config = dict(
    init_std_router=0.0101,
    head_dim=96,
    norm='rmsnorm',
    norm_eps=1e-05,
    positions='rope',
    qk_norm=True,
    attn_scale=0.102,
    tie_embeddings=True,
    seq_len=256,
)
Below are experts of layer 3 (counted from 0) of a mixture-of-experts language model. Rows are named router (the router's row for the expert), gate (a neuron's input weights, with its number), up (a neuron's input weights, with its number), down (a neuron's output weights, with its number) and show model dimensions 0-191. Each number is 500 + 25 x the weight over its row's rms, rounded and kept within 0 to 999. Numbers have three digits each.
Before each expert's rows: "comes before" lists some tokens at least twice as common just after its tokens as in all text; "mostly gets" lists some tokens that are sent to it at least half of the time. This comes from a sample of Wikipedia text that the model never trained on. Tokens count by the router's weight.

# expert 1
comes before: " |", "|", " ", ":", "==", " %"
mostly gets: " Votes", " Preceded", " Apps", " Candidate", " Notes", " MF"
router:514496510467521488482515542453479467467508469487488477496472508545482512474484518495517475547468489472479470526465512509492507501520481463460450467547507478501505460471521464487495534510515470530499510494525499523443518538528537471518503497518473470492469492464460530497484492497511490508469507472443509502476496476472524517537511490525522511518481500523470460485454464487487457543542524501440506477461494510473514506508487476509542496516521531514464526491502514490527473452500469476502508515504493445486489500555495485529469499494494494487484539504535479481474517504544470526
gate0:463506525554492511489508513483486502479494528474481530474520492474501486468502524445472480464492504519514499461555501540493562528523457516482423480443500492500466470492491522478528490513521496524494472514469497501522528519519493523527529482484490504476483495482465484480485488495531525521487495500505506473502461491492509483523462485503463492514465463516468557519468532484511502507513490483499493516504502442461523444495485510500501491502550470470496481513512489506498497503482461518508484536535496502448454478521468485531504425510517487475499550521477480522500506512486468552
up0:488490492495496470517490538540447522501492516499517480470545495521477508504487461512502456491494522453493502527468551435484453543550482482503507477491506515532508523501502476499467481535502498506517493506533503502516532547496498503515481496551488532502507454474504499506470535496510475445505474504500460498536521489435512522553512511482493520526476505467523504490523502510492449466496516522514490501535524445556536469515494511497494483509524513481508477519471495514515550507483485442525510487495499505504540509510449477579489489505503500480492487522487506508516460511515512546
down0:496449465542492458524491464513547532529554465478484489530529483509496509490494514483516434531495487529516540503544486483494466495489510538541506508501522523497482502490489475482490486488471477480459515550511491501518534482495496506517471492514495568489506512489449508516488495536496502485524531471516525519482490502496499529512522532471513479519581483487545535500477513523500456458447490486509492468491512523500444545552520462514450503515500497509519483501462501481500509496478500500499493527517515507485512504481514503514509481543461530540500517548533537496500476539495505507
gate1:524506498503490507516563459493474497483500498508496505471478479530476491511468520507521524492470474532508476487461513499505508528496482447501495468522537468587498472546528498509480471508470496502534516491540471484497511483470470536499492467520531478493521488463435464468537498497525453515507475529517514470518509500491526483509502482496477507520509497507434522477507507473472436461548509508453512497502527485513455503499517510499488482535494503462513476461516522479521508530538510459504471488528470474519488525504495472514494493499534504517471506501506508454540511481525560537
up1:550514508470506545473467532523472516514519517496513468514495491512504468520484472508486470522487505495549475462487502513502527533514459473480485436527548506552498493566513488500535450495467498515518466553491478476487516494481488518508513511510484515508490492481467487480532472501520508534518447529465487477488546488481537507495453491471495502489516505516469498444517529485461496496536478498459492511498515491471466531544481508554541496492452462490516468505501520496502496539499516480502499467547495456499500526474452464496485492500499482525501532488541543467506494506489514490
down1:519507484470463520501517490507485470503492529505468456478467535505539487463515532489505489512502506465514471497450490486513429462515493521518497507561512491534474538536513493492468552526497540508487491480533487494476493528476503486438501504484493499529475539496509525510501494533473539497516522484520531516522507494447490482490432502483535481498457454461494515514482493472522488503519557519477516493493501526510435501527522512446448544492500481498526509495480477490520483498484475499492472483462491500497474507451514509492474527518472510475512474468498503458517525545502480476
gate2:506489513464498432489520518489482472460517524550493468521530546503492470566545474489479469510500485504506503481577464518502490535490497519515485466502485459492501500518499493496513516456531484537512509508491484519528493499502501462572496497513483493486435474462516510434485519512503475491526519516534546432473556532479517506519460473500509512488486494506516516494500471468480486506481521505475528514469521498506521500494477476534527507521503525466484473510479515483507481481497496483508546491493498515476510489505473512511510506516501528446511538476479506506537486508451553514
up2:493527511506520563522534492529486524530540508486516524485491506496530505512487485499499520477504509517528468487492475459468509521479496479485530491475505484518492472498516485515498527570515468479531508522558505540438533489506504522537521494526503471490480428512505509508517475514498522519461522514469553513496497508490512507527479545535547482508519502464489493457519513544458502518527473460501481505511471492558462530550528492520513479516529487473512471463478541543507512479502515495483468477493483509536496539515534521516483484519477462497474475486533510491478543506478507459
down2:506500484485478556452554542512564514486514493467464487481480505483464474454482487527507460503515531515505494490506506529533473516467486538487541491536455504487483475542479475489481464489540514485460504501468496504504511510550514502501535477528530480476515501495528484540522441502457513478485478482501508530484516502498489549481467512490510481447491488471523494464465505489505495455490525539477449545478492512458510487469485521525506501493486492493510475536492496469494519477498480507479491475493472510475519509530483487439475523497473505505493460522554491540518458492475521490
gate3:481523529470474526515474492486484502503499495541465505472459542548506479508481481491498510475509497497459477479473489488509535507508516502486449454461530488485495494497477516494436532535508457509487497535501528483499492537503500463485498518543479472502457460538512506530451501443526493529538505510506501507546439500512503521475484484532527517515493487496508465491480492512489492488488438469522485523480506514492514555497489466507466522484490464493501514508445550500547511516524513532530510504509524519482477490537521510520519459510515514502517469489501513534527487465469464568
up3:475505474500465510458519513455470484482502507490475523472465516546469496497463533515515464539496524521483510503503532481506550494505484499493436473451532530478515468482499495500507508538515468525494516431475482456506482491517507474450473500513473493511477468481501514545548486449534485497515494549516474475475511492473500482481513492548458558527511494512525513523487473464542500519502495497511496460455500482463508512499463489444521452506506520501501496482487530502503486555497503488492524496423503497479524478515469518499498480479514513513493492502515518534515514487463524501
down3:498523470488522508437504549513513514501480483545528480474460508500515490499528527504449481526519476503535514538523508536481517513492509536532568523562504484493464491544531486498489488503491498515490479487527510450485483506523512523471486535457487500481497472548492516522516499501552521524519555532480531499508500480493531508524481484496509450496487461501438560503487511474478507516488490479497500520477506511466515454469511489463493469464495479536523558525518477490509505525458560520507510534513489479510508508486486472507539504493503534472539523509469516484503509502484525501
gate4:521491483469528482478542489462504446481481474500509480498547487510484498442517483561494552480478503448494492512434519481509458498461478466493492474468533496546490453458512491566491529504471479476523521471503517495455475508510480533498527493548468505534474480474479564493484481524477501461500503532504492506476487477527502476546497500483542527471488524478493514524492483493495502501552474542493502475461462512531497506510477491485525507501477467513530502498506516477531486480474503473472504509469468476489496505488523538515497499522509521485497551500471482493502510508493537530
up4:488553464505513514506472535482484445508503487492462527483549540554486493456525511488501551509493498487487497479423472554507492470477484493497481490498506463493510467484558494487489515491473499521502474481490481508485483518518501488506493483499443460512477502478462488463458478551484492441488520513486501521490514506480501478497515499488558525542492545506479519520496478501508476539555462505458501477474493485499477486517504494498549482493477510472478491519495504531492469482489503519488493488456473462462497483520464509471445487486538524493473541508520535525498494504530533508
down4:510476481452490495520453491551519498474531525445529509487509498487454519475473481538526487433465526500470534519488489510487506514448499488486519505520524513549481511546479481444492491518510505494450494456530511530497550509502509483500513516515456465507556483527536480529489487553494514477482502516506525492499498498504481467513491458504489492511478471472480464542495515500530459521462479486512520534503457480547519500522464495450484521506492507496458492520481463516539512533483506527505487504507508496515455501515487513501512519534546460489528509511522540485505470505472487475
gate5:521485481465534514530504546491508487484508511448535518510498462503490535515543510476482540452464457551528517482475498474471472508530463522517516495513496507543492490527489529485489496515511516504502533504543504508543499474463495486454494480490512510512490476482533505517453526492447476512423478459525515514536522488533518504504496500488545476507511471507455517513513485507473466484532460473490461482518484543471463532494541525493500523523531475487468515482508451500508578495501471474463484487487516470521518499480510488513501515474494481507508527482505490523541467480495523491
up5:478465477493480503524479507517517488474507506519529489532468481509489524492487492519512536432509467503512490517490531451519490505527494528535500498510504516556505505538541495443501495518482509456488540521553505529522493454459512478482477520501521451493434530522513497512485523518478454510478476481547501505539493482518518492489479488490546501509485457507473519514505511468486495461497503502496465552532474495520483490438504510526469548555524477439513516493492452493531555524501475480498493505510527463511506527485479494517488510481494481479477456532511473484527497503513505481
down5:465551531462476501472525501505482462498500483479515487504489488482535501488501468501508474544563538517536495486518516537485497493499520477518516509501490495482469520478512537515510543536527520515468475483466501536528504505488518502562524477505504491483512535478522506497529493457511490452483463531472528522449493493461520485482489501509486513475549456458536535506526498502534452538484506500499514538491519520477522449492491544501499488473491449491502483497486538469525475460485523503498481514517483462467513499495488468552517499429501465483539519472498531461514484513501491480
gate6:508456510505512546500531489467479482479520506505501484526495528491502501506483503470457514510534508499499500550501489496485486501510488508507528563437514544502544504518453502584522481472511505477537502475508496460460520503503536460526520502512502463491502528538500474480513489534507458496525514501525467506488489520535494513439546520502491486482527489492488507447423490534535496527522492452471526474508544520505499523477507513513515508481447461480501540503513489487464490499522526518490513468474516488473470523526498515484472536485513481496499504521471518480499446474533482507
up6:488480490523527482514478485463548494533522483501513514506491530526506532501502478522491525494507522519520483479493552502573498490509525533511474522518535493479494478530497480509500497538504499474454492524508452506516474463477493481454485482465518501471485495496530457476538523459473508511508477485509478454476523533543478512560467501474552483506533500484519493512503516491511462496501506480539521494520473520497521515517505468498518489513559542487499487495465508523518509480505509406490481485454504517511520483478484487524528516497546466488509505453451500554538498509479540506
down6:527528490524544519517527466459473513521541528503537486493462546498426461480475488484502512536495492521535503517472466515494513504535491570475507475487505504510521505537491453478545495490502503467500508509507490474489526512530495483512487480542500476494498502509502482524482501497515546536466479522525522502487534483555501473489543499500469502497481490464493453451485500500465496533488449471472489472490532471533507510545521485514468484500520486497536498535512513502511472476540510497511507478534535462441497472509503478525519500524524488503537525535481519536471503515540453510
gate7:547498497446520502461478500504552464509506468512499489505496485549531476479501526498488470497512473499557527518491525475544508499477489477461526488530465513496533488500561535524464502476493535508489453532497491467460501468525521524513493481496515476494513513491501494518471471481471497491501550471449556488496524463514504544525479497497497502509512461497506517510494470512480490509524498487533496506495478491493474522500488500447514535486511524431488495554481493576514530505512497450538507464472492488493483502542476498489508482466513500478497530503551516518541468526482508529
up7:553503524533522524510534487519452533460486479482539488483502523484518521503478523445497500482466461471486539545506531492487492490486488465512504509486500519497486530519510520518444520515522502482518556444481515504525514550488510536517503490473483468509503463504474545494483500513466505475527503507572483539498447494451473468466506511503468517490470534428514502497499528556508513499508537528502484488487490499504502497473472506483498482480505525515454506481500541453514535534492467470499522487499543530521519481476510521506511528555504530487526508490486500497493530501516518517
down7:507509475454488496485480530494513527506528527489461491509490473552517540502469477528460469461518503500483438430487511505476510477514495507457487478519490521519469488510540517506503500499493537448497456503516516471542488484502478526459481481505517466551524507463476508512497528522502521489519480498446551506492471494448572516497525484492474512490532481520452494521495521527500484491485516493540499486492489500498478524499512506483534494524523512544493506553520514530512462503536543538517504485485451523499491544494462492487492484451518505491511503524533489488534487525518458483
gate8:508502490529520496512532492493478507504517455503491505520485509488479462518504491461513503512490470523536491473511499471489481508496460534473521484471485454473485528475488517532485519471497530454540481486525462480521446491544478534495493523475480475507473493450504524528491529537509474457528505510521480524538454509461506516502507493516497480520515535459491535488441523449537521511534521489511521449521493534447491502481483503461498539515536531550492507488477517473498531528538445506535471492547524476477490523478500520499527503513497498465516539474461483482484499455498502502
up8:569492523480491496487521465480488481493501491465507494481530499517512553481482461510505553510457519554537544508499487478516419491510523482511566497532505506519508487483477478502468490518529497492503522511502508496509508563506471487492530486492444514474491503505515485469504513510489472503482516510469502510510497496492463472492493500504516513486501485487510566505469512472454494488489503496523488483533501507555467498554521471480564488523499537510512488484443522512487531466478515510516540493499491503565508472466507502494515513526517513469459494520455553485504480534476521484
down8:477500516516521503449522505487492486452496446479514549563500528471501471487468530497514507516498516455493488501500499473480489504499496509465546499462515490523490487494517489512496470475518510458483464500522451491519464514489510479518506468484536483494430501501497468475520463507530516474487472466462520511537531520507476485518513498495524458512520529533515507487457494489480492499493479517531506516466512465523478497550525472494480489450523530510514528469475522482552538483503529528461530527592531511514480483481524482524490492495520552512481481527482498506541516495480476501
gate9:532511531482483535485476518512505527492492503506537499493474500494486496478535509508507517498496527488534472474441475518513505476519499549458450507482540507515500484474479528520500560508472494538495508477503484480487500494503480508455494513536534513503425469470501542498429485528513511552532561511498533467519460511503538509475486518472495512503516494513470498523457514479492488508489475502443515497477503517486477530504470543550504504521492492522524480490536506468519510487526523539495480521547486486455493490514495500462516494503552509547501516459454498473493505478545514518
up9:475479550505509538495477493510536522486475482507524493507483530481489527487541515476524508459520495497507467484479445514513507494529499537483514464471513506500471465469486544462503520492510481541499461490495539441471530481568486478455467489532501506517457477503508541510486496505520514561488499501490486499494490520501505532485496516526445513470512483508488534491485483507482510514525498495458520533498527502432461498517503517465544491504498495536475491479490482510500486501519531558472475518513477495549517513497489514460511497476542452535468496488502505484541506468554545526
down9:481511545482498484466457504523531518489534498441539441503451533486451517512480503507504527501495483504540496499509525499522503502523485494501483505540531485534497483480525533482525523463496475504482500474495547506518545525523478473491491441481537513528494517506485508495495477537521504482499521472538524490472483529468500488485543469444535504484489534453503499490493485523485510516510469480514518500490497513482488468503515468475475458541459476501479523462519484495561478552511516536526502498529504531423509523468504513488483469476506479500502524507514546487493488543465523487
gate10:486486500531481508479530504498495514503486457529495522477526473502550458514550519515489501497456493504496506514525485529474496482538492480512500451452487530487489538526432502513505538536529497502518479512505475535540506472483540516482489539493469453511499534523500493536467481502495535469518527501489488498517469504489489501484543477544473490501477512506466502458472500500527496476498482489489519490525550471502525487574534518516502509495468492496491511526440544476491570507552484477502524503526484478506494446549496529506484484519505463467466514495490532483518470505482530498
up10:496499480470519479548448502444515483526495465495481469475490506544506527478500479488476478515516473483552508474495513521520526492473493502529490524484502542521497518492535505510516470490483471542497509524527467506538480494518519488460520456490486497464493464466530517481543529529488460517452505449487510497458528515502465480511489472489483497501490499483469498485514426516487513541480498522488491522515507564506465532461519491513512529509538553473525485506495517525494465493487489483503484526529491485509438475556527527519486533527525531488468525490546498529489501528474494484
down10:540500550515543531502504499507509482527484548464530471501444503503517497502513488479503504553491499482505486495493505493511497517533479482542525469531511487502442508457528529501508558523536465517461492439514479474429514526518457524525538503514486476463515496468502487478485522483530499457485480498512531511527517529451517509519529502514491533496505467503515506511488497480453503459493505497493495476505540506491488519521509491450507495471499527528493517467525480456526534496475510513458505509513436455490483492558515495461529500535506511511520507516522466502505497455481482523